config = dict(
    d_model=128,
    experts_per_token=1,
    d_expert=416,
    router_score='sigmoid',
    routed_scale=2.0,
    balance_loss=0.000502,
    balance_bias=True,
    scale_expert_input=True,
    norm='layernorm',
    tie_embeddings=True,
    lr=0.00502,
    grad_clip=1.0,
    batch_tokens=131072,
    train_tokens=644700000,
    dataset='wikipedia_en',
)
Below are experts of layer 6 (counted from 0) of a mixture-of-experts language model. Rows are named router (the router's row for the expert), down (a neuron's output weights, with its number) and show model dimensions 0-127. Each number is 200 + 30 x the weight over its row's rms, rounded and kept within 0 to 999.
Before each expert's rows: a language model's description of what the expert responds to; "raises" lists some tokens whose logits its average output raises strongly, later layers aside. This comes from a sample of Wikipedia text that the model never trained on.

# expert 14
What it handles: Capitalized name starts. First piece of proper names and place names, often single capitals or prefixes, such as New, United, South, Mid(western), Brig(hton).
raises: "f", "it", "if", "ip", "k", "i"
router,160,211,228,186,191,211,225,230,235,183,229,218,234,216,201,191,201,252,205,158,202,155,202,170,236,208,209,209,222,209,162,223,192,218,212,176,230,245,174,207,206,156,257,199,197,196,171,157,130,231,199,144,231,204,196,143,230,192,210,179,223,223,245,222,176,202,226,191,177,184,215,169,225,238,200,233,189,227,203,196,242,211,137,155,172,187,221,197,184,251,143,135,238,221,158,168,227,172,201,225,214,180,224,172,260,243,178,179,177,197,201,178,226,250,238,168,172,202,136,152,163,226,160,238,178,151,198,196
down0,219,187,199,216,193,240,221,200,197,224,166,237,228,209,219,246,186,148,233,194,222,245,228,200,210,180,216,172,160,234,237,166,153,192,169,195,236,227,177,177,194,210,239,139,184,219,189,248,178,196,213,164,194,207,194,149,227,190,162,193,193,231,172,202,183,246,192,165,131,180,158,219,181,272,163,196,178,197,167,159,180,180,158,159,250,190,161,199,184,215,227,166,252,265,234,129,174,189,207,242,225,247,220,217,193,175,210,191,193,242,209,227,269,198,172,181,232,187,230,201,215,201,156,218,211,256,204,194
down1,269,214,178,216,166,298,190,264,195,220,215,125,168,178,233,181,187,161,253,187,188,228,209,207,203,181,215,235,181,215,204,232,181,160,235,199,197,230,230,130,213,208,203,212,240,235,233,171,172,223,187,181,220,178,171,187,228,222,188,272,196,214,218,233,216,203,150,179,230,211,203,196,216,189,190,163,204,227,219,185,147,173,225,157,170,198,185,198,143,163,185,203,177,218,215,198,222,214,212,214,170,153,215,193,181,153,156,225,212,190,169,244,225,261,176,167,224,183,187,220,245,179,172,183,153,161,235,205
down2,167,177,158,183,280,253,211,147,180,200,215,179,182,196,222,207,259,230,220,233,245,203,218,201,184,213,179,215,212,164,203,204,272,168,146,207,240,156,202,200,209,195,256,153,150,230,201,120,196,193,208,189,173,184,194,173,143,190,185,229,225,215,202,182,166,154,154,210,181,175,236,237,176,196,228,241,267,197,203,180,208,234,205,186,216,175,192,236,170,239,140,175,211,255,215,159,192,200,218,194,228,171,182,163,161,206,231,247,215,230,180,163,227,195,209,211,220,200,220,207,250,186,185,172,198,230,181,220
down3,259,209,213,226,228,170,238,208,195,201,186,223,246,210,232,196,221,195,210,185,237,153,140,178,212,201,165,193,214,193,158,141,224,172,190,204,150,194,198,166,205,197,192,244,185,242,185,181,219,214,187,197,209,213,241,179,196,179,218,194,190,210,156,155,181,132,131,178,206,218,189,226,201,233,231,207,223,221,224,215,159,213,223,248,234,200,205,188,149,161,235,208,204,253,208,213,215,200,152,209,198,213,227,193,203,249,159,149,188,181,248,176,241,196,231,211,200,172,215,184,115,188,136,248,133,224,254,169
down4,198,145,239,171,168,185,200,168,234,187,171,208,188,189,222,198,167,182,205,163,185,160,164,202,175,201,218,242,133,224,261,205,205,216,196,210,170,242,187,177,224,150,160,226,208,236,196,209,205,178,165,201,209,205,196,171,131,217,221,201,206,249,206,220,182,206,170,246,228,172,203,205,159,208,181,239,237,217,262,229,234,207,217,194,233,135,178,231,296,171,186,179,180,220,185,174,239,182,218,192,180,229,182,262,158,173,215,197,203,191,184,206,213,236,226,209,198,225,175,143,175,206,234,136,148,222,188,255
down5,236,156,185,232,215,219,194,239,232,170,123,152,215,189,189,231,209,181,246,189,199,221,210,206,198,243,208,154,176,175,214,222,201,165,184,166,202,155,252,196,166,214,245,201,199,203,207,138,218,239,221,169,212,211,161,156,255,227,211,168,220,188,144,223,181,240,186,217,218,199,175,198,198,222,148,180,229,202,194,252,276,172,238,215,195,178,172,210,171,171,236,249,193,213,155,226,185,152,230,230,181,145,207,224,131,214,193,207,194,188,218,179,250,271,251,164,232,188,185,189,183,178,205,207,217,206,211,202
down6,218,203,197,197,169,189,176,208,206,174,191,167,217,167,226,189,220,176,174,150,200,228,199,217,129,196,168,209,222,230,169,221,209,164,196,232,241,166,229,220,194,165,233,212,189,191,196,205,138,121,232,191,204,231,224,164,215,157,186,205,186,210,179,180,157,198,175,224,165,253,213,205,209,170,217,193,199,228,265,220,244,229,162,179,186,201,205,200,242,197,237,185,199,211,177,147,221,161,140,172,165,147,258,190,253,223,224,199,230,178,196,193,199,215,226,245,267,239,281,173,209,160,171,219,191,228,257,191
down7,168,177,203,263,221,205,181,197,185,187,232,190,159,237,243,241,205,175,173,216,184,217,253,265,196,211,191,236,198,184,185,206,207,189,197,174,194,156,128,219,224,204,218,175,193,237,247,223,213,214,171,230,163,207,242,254,181,158,155,148,162,176,242,184,167,182,245,173,171,188,231,282,141,166,193,208,168,176,229,181,180,156,142,191,150,224,208,188,234,195,203,171,189,198,248,161,192,201,222,229,209,212,162,218,197,178,159,239,242,199,164,201,186,203,215,144,212,237,220,190,246,222,226,193,227,177,222,210
down8,245,191,233,250,192,240,248,218,187,233,179,231,256,163,174,185,200,213,195,185,195,235,188,218,174,229,180,206,237,149,224,157,211,181,172,162,195,177,220,182,199,179,212,183,230,139,199,187,220,151,193,220,209,197,251,233,174,190,182,155,150,134,207,232,194,285,187,249,214,194,183,184,230,217,183,128,154,214,177,191,206,194,206,151,204,200,216,169,209,248,172,156,221,162,194,206,203,212,195,196,253,209,190,206,185,231,230,198,186,161,233,183,169,162,222,175,170,240,232,223,183,187,163,145,248,233,241,242
down9,180,187,213,198,235,164,209,246,196,160,281,206,235,196,157,188,144,184,269,148,204,185,216,279,186,243,232,189,172,225,233,215,245,226,175,141,199,184,198,242,255,236,184,167,211,198,193,194,215,162,166,191,162,158,230,294,197,163,205,174,215,202,219,261,187,184,202,192,227,226,226,183,200,240,173,223,203,169,203,175,185,189,217,182,170,151,216,196,221,198,245,179,233,212,173,159,212,196,191,195,220,202,181,191,217,187,172,205,162,150,173,242,175,165,193,192,231,169,235,231,201,160,201,161,213,229,211,219
down10,173,227,262,253,253,187,168,186,189,167,184,202,175,216,188,237,232,195,197,133,192,188,172,218,155,147,208,187,181,180,180,162,221,188,202,190,208,180,212,203,235,171,196,217,214,250,155,221,192,208,193,194,173,148,194,174,214,248,227,178,218,196,229,186,250,185,227,192,225,199,174,229,155,223,185,150,202,207,182,223,254,194,188,220,143,179,206,208,213,259,175,141,180,208,122,247,186,214,232,245,140,210,223,146,206,207,190,226,202,222,226,146,182,232,208,254,203,176,192,223,244,232,264,192,194,152,203,198
down11,225,191,225,194,169,206,248,229,196,186,236,213,240,163,205,146,216,246,203,225,248,199,179,215,225,208,156,188,149,173,196,202,208,197,197,220,214,214,223,214,190,157,166,231,216,203,223,170,235,218,169,241,173,160,215,188,172,218,194,219,193,219,214,175,273,238,187,185,168,164,204,241,173,228,204,188,213,208,144,134,167,173,174,211,265,255,215,191,162,161,182,126,190,192,225,231,222,211,244,156,161,187,179,182,225,182,212,210,162,109,192,214,243,205,192,166,187,182,217,233,187,244,161,204,201,169,251,235
down12,226,245,234,221,186,236,186,233,176,172,179,168,185,204,220,233,211,217,189,159,172,217,187,245,221,176,239,146,227,185,208,172,222,208,208,125,170,205,225,205,176,209,199,211,231,210,190,196,175,215,183,172,193,187,175,175,249,143,150,164,215,241,203,207,230,186,167,175,184,214,171,228,158,220,213,189,181,188,206,197,194,189,219,228,211,213,184,183,229,150,189,273,224,222,179,238,161,208,204,195,261,246,181,221,299,254,200,234,211,212,194,217,184,212,216,120,221,200,138,198,181,175,147,225,165,226,160,151
down13,188,214,149,154,206,153,238,169,210,163,193,219,173,192,193,228,184,167,267,196,191,200,191,221,208,230,233,239,193,237,208,175,197,205,212,171,218,163,266,196,177,184,245,160,186,206,179,268,214,196,191,206,199,159,244,244,177,187,170,169,181,191,191,176,195,190,218,220,238,246,224,166,195,164,124,249,194,200,216,231,193,197,143,141,217,200,213,127,221,233,261,152,210,237,163,199,195,188,204,183,210,211,219,184,188,247,201,164,191,196,209,283,189,161,205,239,174,217,210,153,232,208,174,227,161,226,216,182
down14,193,205,183,219,218,187,237,206,162,180,218,255,212,182,222,188,143,259,224,197,175,174,188,174,218,149,211,201,239,183,230,198,177,162,245,96,231,178,246,213,178,209,204,203,194,185,184,155,206,190,190,174,198,203,209,219,282,217,160,131,173,164,240,189,219,215,248,166,201,206,191,190,241,155,234,205,254,155,220,218,203,244,171,249,181,169,192,182,186,243,206,211,196,218,161,214,148,248,228,240,220,169,192,207,191,178,207,158,234,188,244,170,199,244,233,200,178,216,231,235,166,173,202,203,197,228,170,213
down15,166,168,176,195,214,214,219,242,229,155,239,200,217,189,186,175,194,175,214,213,203,209,229,233,187,192,219,217,213,221,100,155,177,246,231,171,213,215,234,217,219,257,193,213,212,202,161,201,239,185,201,213,160,216,217,239,219,192,172,134,162,168,141,211,154,189,203,194,212,204,200,191,206,190,192,171,219,149,212,147,231,201,188,157,183,223,235,234,158,165,199,169,239,251,239,196,185,204,212,190,231,194,196,239,174,216,165,200,214,188,259,199,245,140,240,228,144,147,209,240,159,217,177,229,255,218,185,239
down16,257,125,202,273,264,207,206,160,174,223,193,181,224,229,243,203,239,188,223,162,176,216,231,227,206,219,185,165,185,200,235,219,190,234,177,226,189,204,189,244,183,134,209,207,229,244,193,208,229,219,210,142,182,226,168,194,186,164,227,210,185,203,227,130,147,228,163,199,174,246,176,175,235,165,194,172,157,120,192,194,183,198,214,221,181,282,192,178,197,192,181,163,227,183,181,147,214,161,201,214,214,218,212,233,215,207,192,236,216,201,178,236,212,247,201,221,215,221,187,199,145,167,202,211,173,244,195,196

# expert 12
What it handles: Word-opening stems. Opening piece of a longer lowercase word or name split into pieces, e.g. cont(rary), rep(roduction), Dep(ortivo), milit(ants), plus stray non-Latin bytes.
raises: "rim", "um", "ast", "it"
router,160,256,238,219,184,251,213,229,259,216,226,198,218,215,187,166,192,246,179,189,197,211,215,189,192,199,225,226,232,170,189,183,185,248,203,189,198,228,164,167,223,171,273,251,184,210,210,232,159,236,189,134,194,203,219,177,264,220,199,206,182,200,239,211,170,176,169,195,207,235,226,169,216,200,166,191,195,194,209,158,215,270,163,203,210,168,207,173,160,210,167,133,194,154,200,178,211,177,216,192,296,235,205,219,197,201,155,180,213,189,162,144,150,185,215,230,202,162,138,185,193,192,215,229,172,198,181,249
down0,198,196,126,281,247,230,224,220,190,237,201,239,189,227,173,133,227,153,236,199,133,152,188,176,252,204,170,141,202,181,262,212,219,196,145,190,178,176,194,221,221,189,231,174,215,205,194,158,221,183,210,191,223,211,190,187,175,202,241,192,141,189,147,159,191,154,214,155,199,183,230,254,218,199,201,183,197,209,204,214,171,180,181,193,195,213,188,184,196,203,213,190,237,202,216,204,210,198,224,163,262,239,222,212,212,228,219,248,234,154,219,170,262,225,187,206,234,268,195,193,187,175,200,224,226,188,183,150
down1,198,203,239,204,249,200,143,204,141,247,273,203,256,165,207,120,229,244,202,165,195,251,246,200,231,219,145,168,155,196,217,215,212,198,215,183,217,192,165,228,203,179,151,186,231,173,200,133,218,237,184,234,189,204,203,194,169,237,216,220,232,233,206,209,201,234,189,179,211,140,192,175,260,163,165,179,223,196,203,184,176,222,175,189,164,255,233,190,188,211,181,205,188,194,216,213,225,212,184,161,168,222,184,212,146,201,169,219,237,206,185,167,211,161,178,207,220,173,192,233,205,210,149,196,200,244,202,281
down2,177,199,192,215,241,159,145,183,184,267,204,229,181,200,261,210,219,196,191,206,170,176,232,163,200,221,161,248,206,201,207,219,198,237,214,273,233,207,195,187,249,246,172,195,199,155,215,251,143,206,173,203,167,163,256,212,226,186,245,163,233,170,267,219,164,240,230,220,193,144,244,142,265,185,194,216,173,200,178,227,192,172,212,253,157,188,216,184,210,201,230,182,198,153,212,200,228,159,195,204,205,183,166,214,175,156,183,168,164,194,228,228,201,239,192,185,197,162,173,157,210,178,232,173,184,178,180,217
down3,217,241,240,201,225,212,183,200,221,233,218,156,247,183,251,195,238,210,224,179,254,177,231,204,155,168,214,192,160,212,215,173,242,196,169,195,184,185,210,183,204,198,227,192,245,217,138,230,200,188,222,231,198,206,270,211,208,190,191,234,195,200,238,127,193,182,185,174,188,194,215,195,193,206,237,204,169,230,173,147,207,202,264,228,173,163,143,195,198,180,197,212,168,226,176,231,214,197,234,200,189,233,213,129,173,149,123,185,184,201,196,239,188,195,172,172,219,121,271,204,256,195,178,222,206,157,215,163
down4,162,191,213,202,193,188,139,184,175,196,203,190,193,200,232,226,203,174,195,219,173,161,176,231,240,154,223,177,241,166,233,194,162,215,235,202,189,192,203,261,193,174,217,178,174,181,176,250,141,225,155,213,214,190,235,179,211,256,169,188,243,207,178,271,168,243,226,253,175,207,209,246,179,203,225,161,223,175,213,205,229,189,211,223,167,221,210,169,194,209,218,141,232,177,207,194,161,201,182,199,229,203,211,208,297,238,214,166,194,217,165,217,210,128,218,171,211,250,179,248,189,168,184,162,154,245,233,224
down5,164,205,197,164,168,221,187,205,208,189,204,200,205,232,220,202,199,203,167,243,158,229,211,245,184,175,207,166,131,174,211,211,225,216,203,204,201,144,266,183,224,168,223,231,191,183,141,201,195,168,193,194,212,181,216,175,226,158,216,205,186,180,218,142,220,237,242,225,262,236,209,174,197,202,218,208,208,206,203,245,162,198,215,130,243,142,193,164,168,186,212,161,202,268,218,197,216,192,244,156,174,225,145,201,258,231,201,185,161,233,145,191,220,195,159,259,178,189,203,169,238,247,223,217,183,197,263,185
down6,253,194,214,202,280,151,197,171,220,200,247,151,270,229,222,206,162,181,170,202,182,217,194,218,162,164,213,148,233,146,229,156,187,187,249,183,223,185,175,245,193,160,254,206,158,163,201,219,152,199,250,230,202,220,184,185,212,211,190,194,239,227,169,165,183,206,184,219,225,199,198,186,173,159,215,250,220,209,229,175,196,213,160,178,163,163,177,183,176,196,172,240,187,224,173,224,167,231,195,271,193,218,244,184,227,208,152,171,186,196,193,245,200,148,229,221,217,205,181,246,250,199,151,189,169,212,218,184
down7,196,214,162,148,192,216,189,218,197,196,197,222,190,154,206,242,235,199,258,214,246,166,171,222,235,260,168,198,215,191,194,196,217,182,202,195,220,155,189,196,200,162,240,219,196,213,224,197,208,169,182,186,235,178,207,203,185,213,220,214,180,192,124,186,192,206,248,237,242,152,220,257,182,181,212,244,252,140,185,207,180,133,194,243,218,196,179,204,191,216,239,134,247,219,200,221,219,179,179,166,256,173,224,184,164,171,193,186,152,208,214,214,152,195,256,175,154,253,149,154,206,251,173,202,168,207,208,240
down8,190,172,208,233,190,192,206,216,189,195,219,244,193,224,168,221,193,205,235,198,211,253,210,211,222,180,214,239,171,202,159,138,183,196,213,268,218,199,175,198,207,240,200,209,158,247,201,162,227,123,150,179,174,188,180,254,226,177,193,173,186,201,200,183,146,183,239,189,217,216,167,187,217,192,226,275,192,215,185,187,91,129,195,201,195,185,213,216,231,211,222,178,249,201,207,191,149,157,214,209,251,199,168,187,217,182,193,184,183,204,180,170,201,204,233,192,167,168,234,193,211,225,230,159,187,269,235,266
down9,232,148,210,196,232,260,196,228,217,189,217,260,205,241,157,261,235,229,194,191,210,188,172,101,265,239,170,228,180,204,176,133,204,183,195,214,184,163,232,193,212,197,170,208,218,248,204,236,255,232,193,223,153,260,166,255,210,193,183,179,130,171,183,189,208,199,188,211,178,196,186,210,200,166,205,196,179,185,185,177,180,174,215,218,213,155,196,228,155,190,172,174,218,205,205,208,178,238,166,241,225,196,198,195,216,227,177,188,185,201,203,212,227,168,217,160,166,187,251,123,196,166,215,215,212,219,170,244
down10,150,246,207,153,221,247,177,236,193,221,224,169,237,185,215,246,204,187,162,140,213,144,189,209,255,215,197,167,196,214,226,176,180,197,209,187,190,167,204,195,207,205,208,210,225,138,184,168,225,211,205,251,183,216,253,215,232,221,210,138,230,179,188,172,203,176,220,257,257,209,238,216,178,146,210,215,240,191,136,223,180,197,224,148,201,176,203,141,173,157,206,200,208,168,150,239,207,233,205,179,223,234,182,164,243,214,171,148,235,180,241,146,218,166,192,229,202,212,229,241,179,168,164,227,221,203,217,213
down11,200,202,167,170,186,192,171,223,197,212,214,175,143,208,185,183,217,202,202,192,250,159,152,190,197,260,225,203,198,161,200,155,181,170,206,216,196,237,189,222,189,181,252,240,198,185,204,217,208,279,172,254,244,253,177,194,234,185,165,186,204,244,170,188,173,254,209,210,203,186,248,186,211,205,227,232,254,171,142,167,243,215,187,238,166,202,167,205,153,207,211,199,179,195,165,249,176,180,128,189,192,237,198,228,162,200,222,188,192,218,185,261,224,182,216,224,187,233,154,228,173,246,214,202,163,139,147,232
down12,187,227,190,150,225,177,263,180,172,186,203,195,179,184,233,149,223,180,246,205,249,197,196,230,232,221,134,161,169,226,205,169,194,178,196,228,129,209,231,224,175,223,204,236,176,142,210,204,224,158,194,137,212,229,190,212,169,222,193,200,195,189,238,239,275,195,153,237,230,144,180,206,216,161,240,204,201,153,214,208,276,228,232,232,195,167,191,199,254,240,199,179,181,208,222,205,169,226,205,219,184,221,193,169,221,189,155,228,209,178,267,215,188,197,156,168,166,202,149,216,183,187,195,227,162,205,199,219
down13,216,238,156,205,230,188,230,230,162,221,240,201,179,192,183,191,202,204,198,212,228,227,221,186,188,250,178,172,206,128,173,120,230,180,197,181,221,180,208,190,193,183,223,191,177,230,183,213,209,220,201,174,205,158,224,194,246,202,235,215,213,169,166,196,218,271,176,250,206,162,206,154,207,192,260,253,185,220,180,173,190,217,228,157,185,254,172,167,172,205,173,176,162,171,164,266,160,168,184,212,192,218,182,189,198,201,228,147,228,178,267,165,295,168,161,222,210,188,244,218,236,200,200,231,192,188,181,227
down14,149,195,181,181,200,159,178,204,169,227,174,247,190,184,165,282,210,226,262,177,280,190,181,199,159,191,229,228,177,205,249,158,208,224,195,280,191,156,199,220,187,180,197,222,187,167,213,167,205,211,218,216,199,205,194,272,235,192,190,216,193,186,161,162,131,174,171,181,255,236,236,176,198,158,197,272,198,195,254,199,210,235,177,193,161,202,175,164,196,205,255,175,186,192,224,196,209,167,214,155,239,185,220,163,185,172,221,191,206,202,210,171,169,243,234,215,180,174,165,175,232,214,209,216,212,228,225,191
down15,186,157,189,234,212,210,190,167,153,212,183,238,205,156,184,197,220,234,202,277,195,201,238,224,207,167,186,186,212,128,235,178,215,243,177,183,168,158,160,173,184,190,198,186,189,173,169,127,224,227,232,190,201,213,167,159,166,192,252,181,239,236,181,219,218,191,194,240,231,218,249,199,261,234,178,228,259,198,249,189,180,192,196,157,232,232,173,207,137,236,211,197,246,171,149,170,202,198,232,189,219,179,214,186,214,248,190,220,179,237,184,177,181,192,279,207,225,186,191,167,227,159,162,187,194,202,203,165
down16,234,178,225,214,125,199,227,152,183,192,208,258,198,170,193,199,178,177,248,224,180,195,162,203,204,146,263,166,221,206,185,236,176,206,195,177,179,268,182,205,172,211,155,202,156,241,184,152,227,202,210,230,161,133,211,168,209,203,163,179,214,182,261,178,227,212,191,167,138,237,169,265,218,187,174,241,190,200,201,235,225,199,158,228,225,211,239,171,191,195,277,248,215,191,262,209,196,159,201,195,220,179,223,172,229,204,183,215,198,219,220,206,216,196,255,193,178,150,174,216,174,213,201,177,175,230,215,217

# expert 10
What it handles: Titles and institution nouns. Capitalized nouns for offices, institutions and places after the or of, such as Minister, President, University, School, City, Army.
raises: "e", ",", " and", " of", "s"
router,170,220,223,204,138,204,198,216,195,143,189,222,205,235,229,164,215,263,237,151,195,171,189,220,214,190,209,196,215,162,201,244,188,181,198,138,246,243,170,225,224,221,242,241,154,175,228,171,214,241,167,190,224,279,216,179,215,183,219,183,212,169,241,192,190,191,201,210,185,177,175,126,183,206,203,197,214,211,212,220,217,212,171,195,191,178,215,212,150,248,150,170,194,213,178,207,240,182,196,235,230,223,195,221,204,228,193,141,132,171,175,209,208,224,235,211,149,217,148,182,239,255,168,213,221,138,184,154
down0,127,227,174,261,276,229,180,148,215,153,181,239,210,185,211,182,221,194,207,175,186,194,228,220,242,190,151,230,254,198,203,189,251,199,224,149,187,192,138,220,198,175,168,223,233,239,188,252,164,138,233,216,202,169,165,253,180,154,192,187,168,176,191,214,184,166,189,205,186,195,151,262,170,230,185,196,180,178,237,222,233,233,185,144,176,210,186,219,195,189,215,179,173,201,207,151,221,267,210,211,226,235,192,218,160,249,185,178,208,213,153,220,186,212,215,210,217,197,227,212,168,179,211,182,191,194,192,251
down1,172,197,249,193,195,166,199,243,243,160,194,169,167,190,182,199,207,232,217,216,153,201,203,184,154,201,232,181,194,230,238,240,172,242,173,228,187,199,265,227,170,150,179,235,221,213,218,209,154,224,228,167,198,188,203,214,154,228,212,197,210,154,258,239,188,167,229,188,231,206,190,233,155,191,198,167,236,236,248,257,153,206,195,208,180,143,243,245,175,197,245,166,160,159,257,171,236,159,190,195,167,212,169,187,179,214,157,230,202,252,200,180,178,206,197,177,164,198,212,213,226,221,237,190,132,178,180,160
down2,167,211,246,211,169,128,215,218,222,184,165,231,210,155,211,167,251,192,212,173,227,174,191,209,199,156,169,170,175,198,184,201,235,216,236,178,188,151,246,200,204,200,162,214,167,202,174,169,203,173,241,215,208,228,197,180,256,212,222,209,247,238,199,138,183,181,180,240,237,151,155,160,195,197,199,247,216,218,206,193,180,238,127,197,214,227,210,139,183,206,206,165,141,223,221,244,229,237,245,227,177,134,213,190,189,199,188,153,206,160,206,223,218,212,246,240,220,197,225,224,208,197,160,233,193,252,247,190
down3,154,234,175,152,193,243,131,213,166,197,217,194,190,234,196,172,201,192,169,207,203,215,208,216,172,188,200,204,170,175,175,222,262,192,224,180,257,172,207,221,196,165,196,255,230,250,184,252,193,192,231,194,231,220,177,190,208,209,180,173,215,182,176,185,192,218,218,175,225,222,154,208,153,146,177,195,198,243,203,193,256,226,184,244,179,242,246,134,132,172,195,206,184,247,163,203,232,231,198,245,212,164,206,220,215,163,199,171,234,165,221,180,229,156,201,204,250,215,151,205,131,248,257,208,174,177,225,193
down4,223,144,207,210,191,179,211,176,206,189,177,204,211,243,187,224,232,166,163,146,205,237,170,158,177,181,201,173,267,133,180,211,213,212,177,249,191,217,232,196,210,260,179,265,236,202,198,225,168,178,210,204,186,213,204,195,210,188,212,255,194,219,181,158,198,178,272,208,200,246,167,156,220,239,159,219,207,110,214,192,183,175,246,188,263,179,201,192,192,172,192,212,197,215,177,194,169,269,149,199,234,194,214,189,202,226,204,132,220,167,248,234,154,187,167,241,203,218,197,192,213,175,177,177,209,237,207,177
down5,268,205,209,213,224,207,206,196,213,190,174,161,183,121,155,198,209,248,178,150,182,240,207,205,179,190,188,163,164,197,110,197,149,191,171,203,229,195,223,216,237,236,215,198,237,169,237,188,209,237,195,158,184,201,217,211,192,216,220,150,182,225,218,263,233,222,211,195,193,219,204,142,203,240,122,169,219,224,198,187,208,206,173,183,188,234,253,196,232,255,185,186,219,156,240,184,117,234,198,187,151,212,232,226,199,247,180,162,240,215,244,174,206,181,184,206,189,214,241,228,214,215,178,184,203,201,202,174
down6,241,187,157,257,189,217,194,164,200,193,207,214,175,232,163,205,221,182,234,207,121,246,183,204,273,203,287,193,187,168,156,191,158,196,198,230,182,218,192,194,180,232,191,172,210,163,159,231,223,176,179,153,196,181,172,207,175,188,204,191,223,194,196,243,195,146,218,222,183,202,205,191,234,169,189,195,204,198,198,257,214,171,238,200,132,171,214,234,255,223,210,186,233,211,144,205,219,155,177,226,250,221,208,182,204,234,200,168,182,197,204,265,208,147,241,269,161,219,210,224,168,184,173,199,163,244,204,216
down7,185,143,162,235,244,199,154,183,157,234,222,168,195,170,247,204,168,192,216,190,185,182,215,225,228,212,189,168,231,211,182,171,213,209,178,228,220,169,268,209,212,176,169,215,150,165,195,248,235,202,159,197,135,139,200,226,202,235,201,211,228,183,211,192,175,195,212,212,162,162,214,163,187,157,197,229,204,242,244,190,259,264,166,239,195,209,234,224,197,214,217,160,221,192,215,183,209,192,223,226,233,176,156,132,218,226,211,195,221,221,153,199,244,222,252,187,210,218,207,179,246,226,165,146,246,157,197,156
down8,215,234,174,232,212,188,155,137,183,194,218,206,244,197,174,209,163,157,192,196,206,186,203,194,226,176,229,211,196,178,236,208,234,262,222,212,204,259,256,236,197,170,205,196,178,183,204,217,208,211,224,200,251,119,179,169,235,226,242,251,159,164,197,194,197,198,158,240,161,207,197,189,226,168,230,216,220,212,227,143,157,158,202,161,203,154,212,178,200,182,216,195,218,182,216,144,199,225,205,203,195,166,250,298,252,204,189,141,198,187,213,160,190,147,163,221,221,206,218,167,174,225,161,228,208,211,170,187
down9,206,246,193,241,247,210,152,120,194,217,206,172,231,212,146,247,233,165,173,184,214,166,176,240,197,224,223,184,175,204,211,225,225,218,238,226,168,217,213,220,175,184,227,173,154,213,181,254,205,160,219,224,267,174,216,213,221,167,198,249,205,198,162,198,217,217,199,151,204,218,232,225,228,226,204,196,266,142,233,155,185,201,190,199,180,206,198,216,157,163,215,160,193,178,168,216,163,201,202,206,187,233,122,204,236,212,205,130,222,176,262,174,222,212,163,180,181,161,153,216,185,191,196,216,238,184,243,213
down10,185,191,201,145,180,213,134,190,193,221,208,192,202,210,154,219,161,174,192,236,155,191,181,176,191,162,172,219,244,152,194,235,210,213,235,220,168,169,218,143,197,204,235,192,164,214,225,171,202,208,179,219,198,206,223,209,216,232,127,167,238,275,190,203,152,272,224,161,169,178,214,187,240,227,202,216,222,215,260,214,183,250,241,181,149,176,182,227,180,166,180,202,185,179,207,241,215,207,226,218,167,164,247,223,245,179,219,203,257,200,205,225,169,189,227,209,246,173,259,224,175,176,188,128,191,203,181,203
down11,188,184,209,197,181,237,208,186,247,181,238,242,249,189,198,207,212,188,241,254,215,158,168,229,184,200,210,195,241,235,232,216,173,212,175,215,194,212,207,197,203,211,202,241,206,192,187,230,197,190,209,195,154,207,235,168,176,180,144,131,173,146,155,218,193,247,169,134,135,202,145,182,229,145,200,179,196,240,160,184,230,194,175,253,184,163,146,206,238,146,210,195,261,214,218,202,214,168,195,188,208,152,288,215,173,201,186,201,199,224,195,197,216,234,213,233,245,237,188,218,198,210,246,201,213,201,141,179
down12,137,231,198,238,145,174,227,277,261,171,183,213,229,171,211,175,192,194,216,208,226,198,218,168,249,174,202,157,208,194,202,160,216,232,225,165,204,178,194,155,184,220,161,256,233,155,216,160,174,199,187,281,195,190,237,202,191,173,260,176,206,172,184,183,218,204,237,198,205,252,212,219,227,143,201,272,180,223,156,209,195,213,223,238,190,208,191,182,142,210,162,207,149,215,216,224,208,200,190,174,218,215,163,151,195,263,162,227,203,216,221,205,220,194,155,222,198,176,166,203,205,175,223,204,186,187,146,233
down13,204,282,199,169,223,168,160,227,210,238,188,144,221,208,201,240,131,212,179,161,234,218,246,167,218,213,167,163,182,158,265,194,190,214,191,182,185,198,185,187,199,196,156,217,162,197,189,245,181,214,210,221,187,151,228,211,218,205,226,176,235,222,198,160,223,251,230,123,241,202,166,221,177,184,221,211,201,240,167,213,245,184,144,201,192,189,194,196,235,200,199,122,173,174,164,226,220,155,246,212,192,225,230,200,177,187,211,206,155,209,213,245,187,205,194,231,216,164,187,251,260,251,210,178,214,165,193,190
down14,187,216,220,178,199,181,184,159,209,173,180,185,201,187,166,200,224,237,249,165,141,182,198,235,230,191,191,180,227,213,231,195,222,218,198,222,161,212,194,210,189,200,211,310,99,208,207,182,205,202,185,194,134,195,238,189,239,197,230,190,213,185,169,215,237,183,135,190,181,241,255,171,209,184,246,209,242,153,205,168,198,180,170,203,208,193,209,210,172,170,174,282,230,147,232,152,195,259,221,218,181,166,221,214,220,180,176,191,170,172,201,198,195,223,215,213,241,218,226,192,171,229,173,209,145,210,163,233
down15,167,162,224,251,159,233,201,196,196,193,216,242,175,235,180,218,228,205,138,205,144,216,252,186,193,209,186,105,114,213,169,234,217,240,192,208,187,173,196,196,205,219,239,184,190,219,191,184,215,166,177,186,246,210,189,196,185,159,221,226,204,196,211,207,249,221,265,212,179,218,187,250,194,242,174,171,227,217,241,165,178,155,239,182,239,229,225,189,206,228,175,186,162,247,224,228,196,243,155,177,157,231,191,204,162,178,215,202,197,179,182,180,198,234,133,197,148,163,182,217,179,186,233,200,207,202,249,234
down16,177,226,205,161,248,261,231,244,228,182,181,168,218,162,186,219,189,285,195,193,230,214,158,226,215,229,200,179,138,195,211,202,171,247,247,195,194,201,189,170,191,200,181,242,137,236,197,210,178,203,182,243,147,179,259,191,206,222,277,142,171,207,172,203,220,217,180,159,177,197,177,191,245,242,152,226,227,186,202,213,155,227,210,185,171,201,246,214,183,198,168,199,175,211,241,195,224,185,202,170,167,184,180,175,201,184,211,154,236,185,219,219,266,194,180,176,192,198,202,185,236,250,171,185,187,193,209,122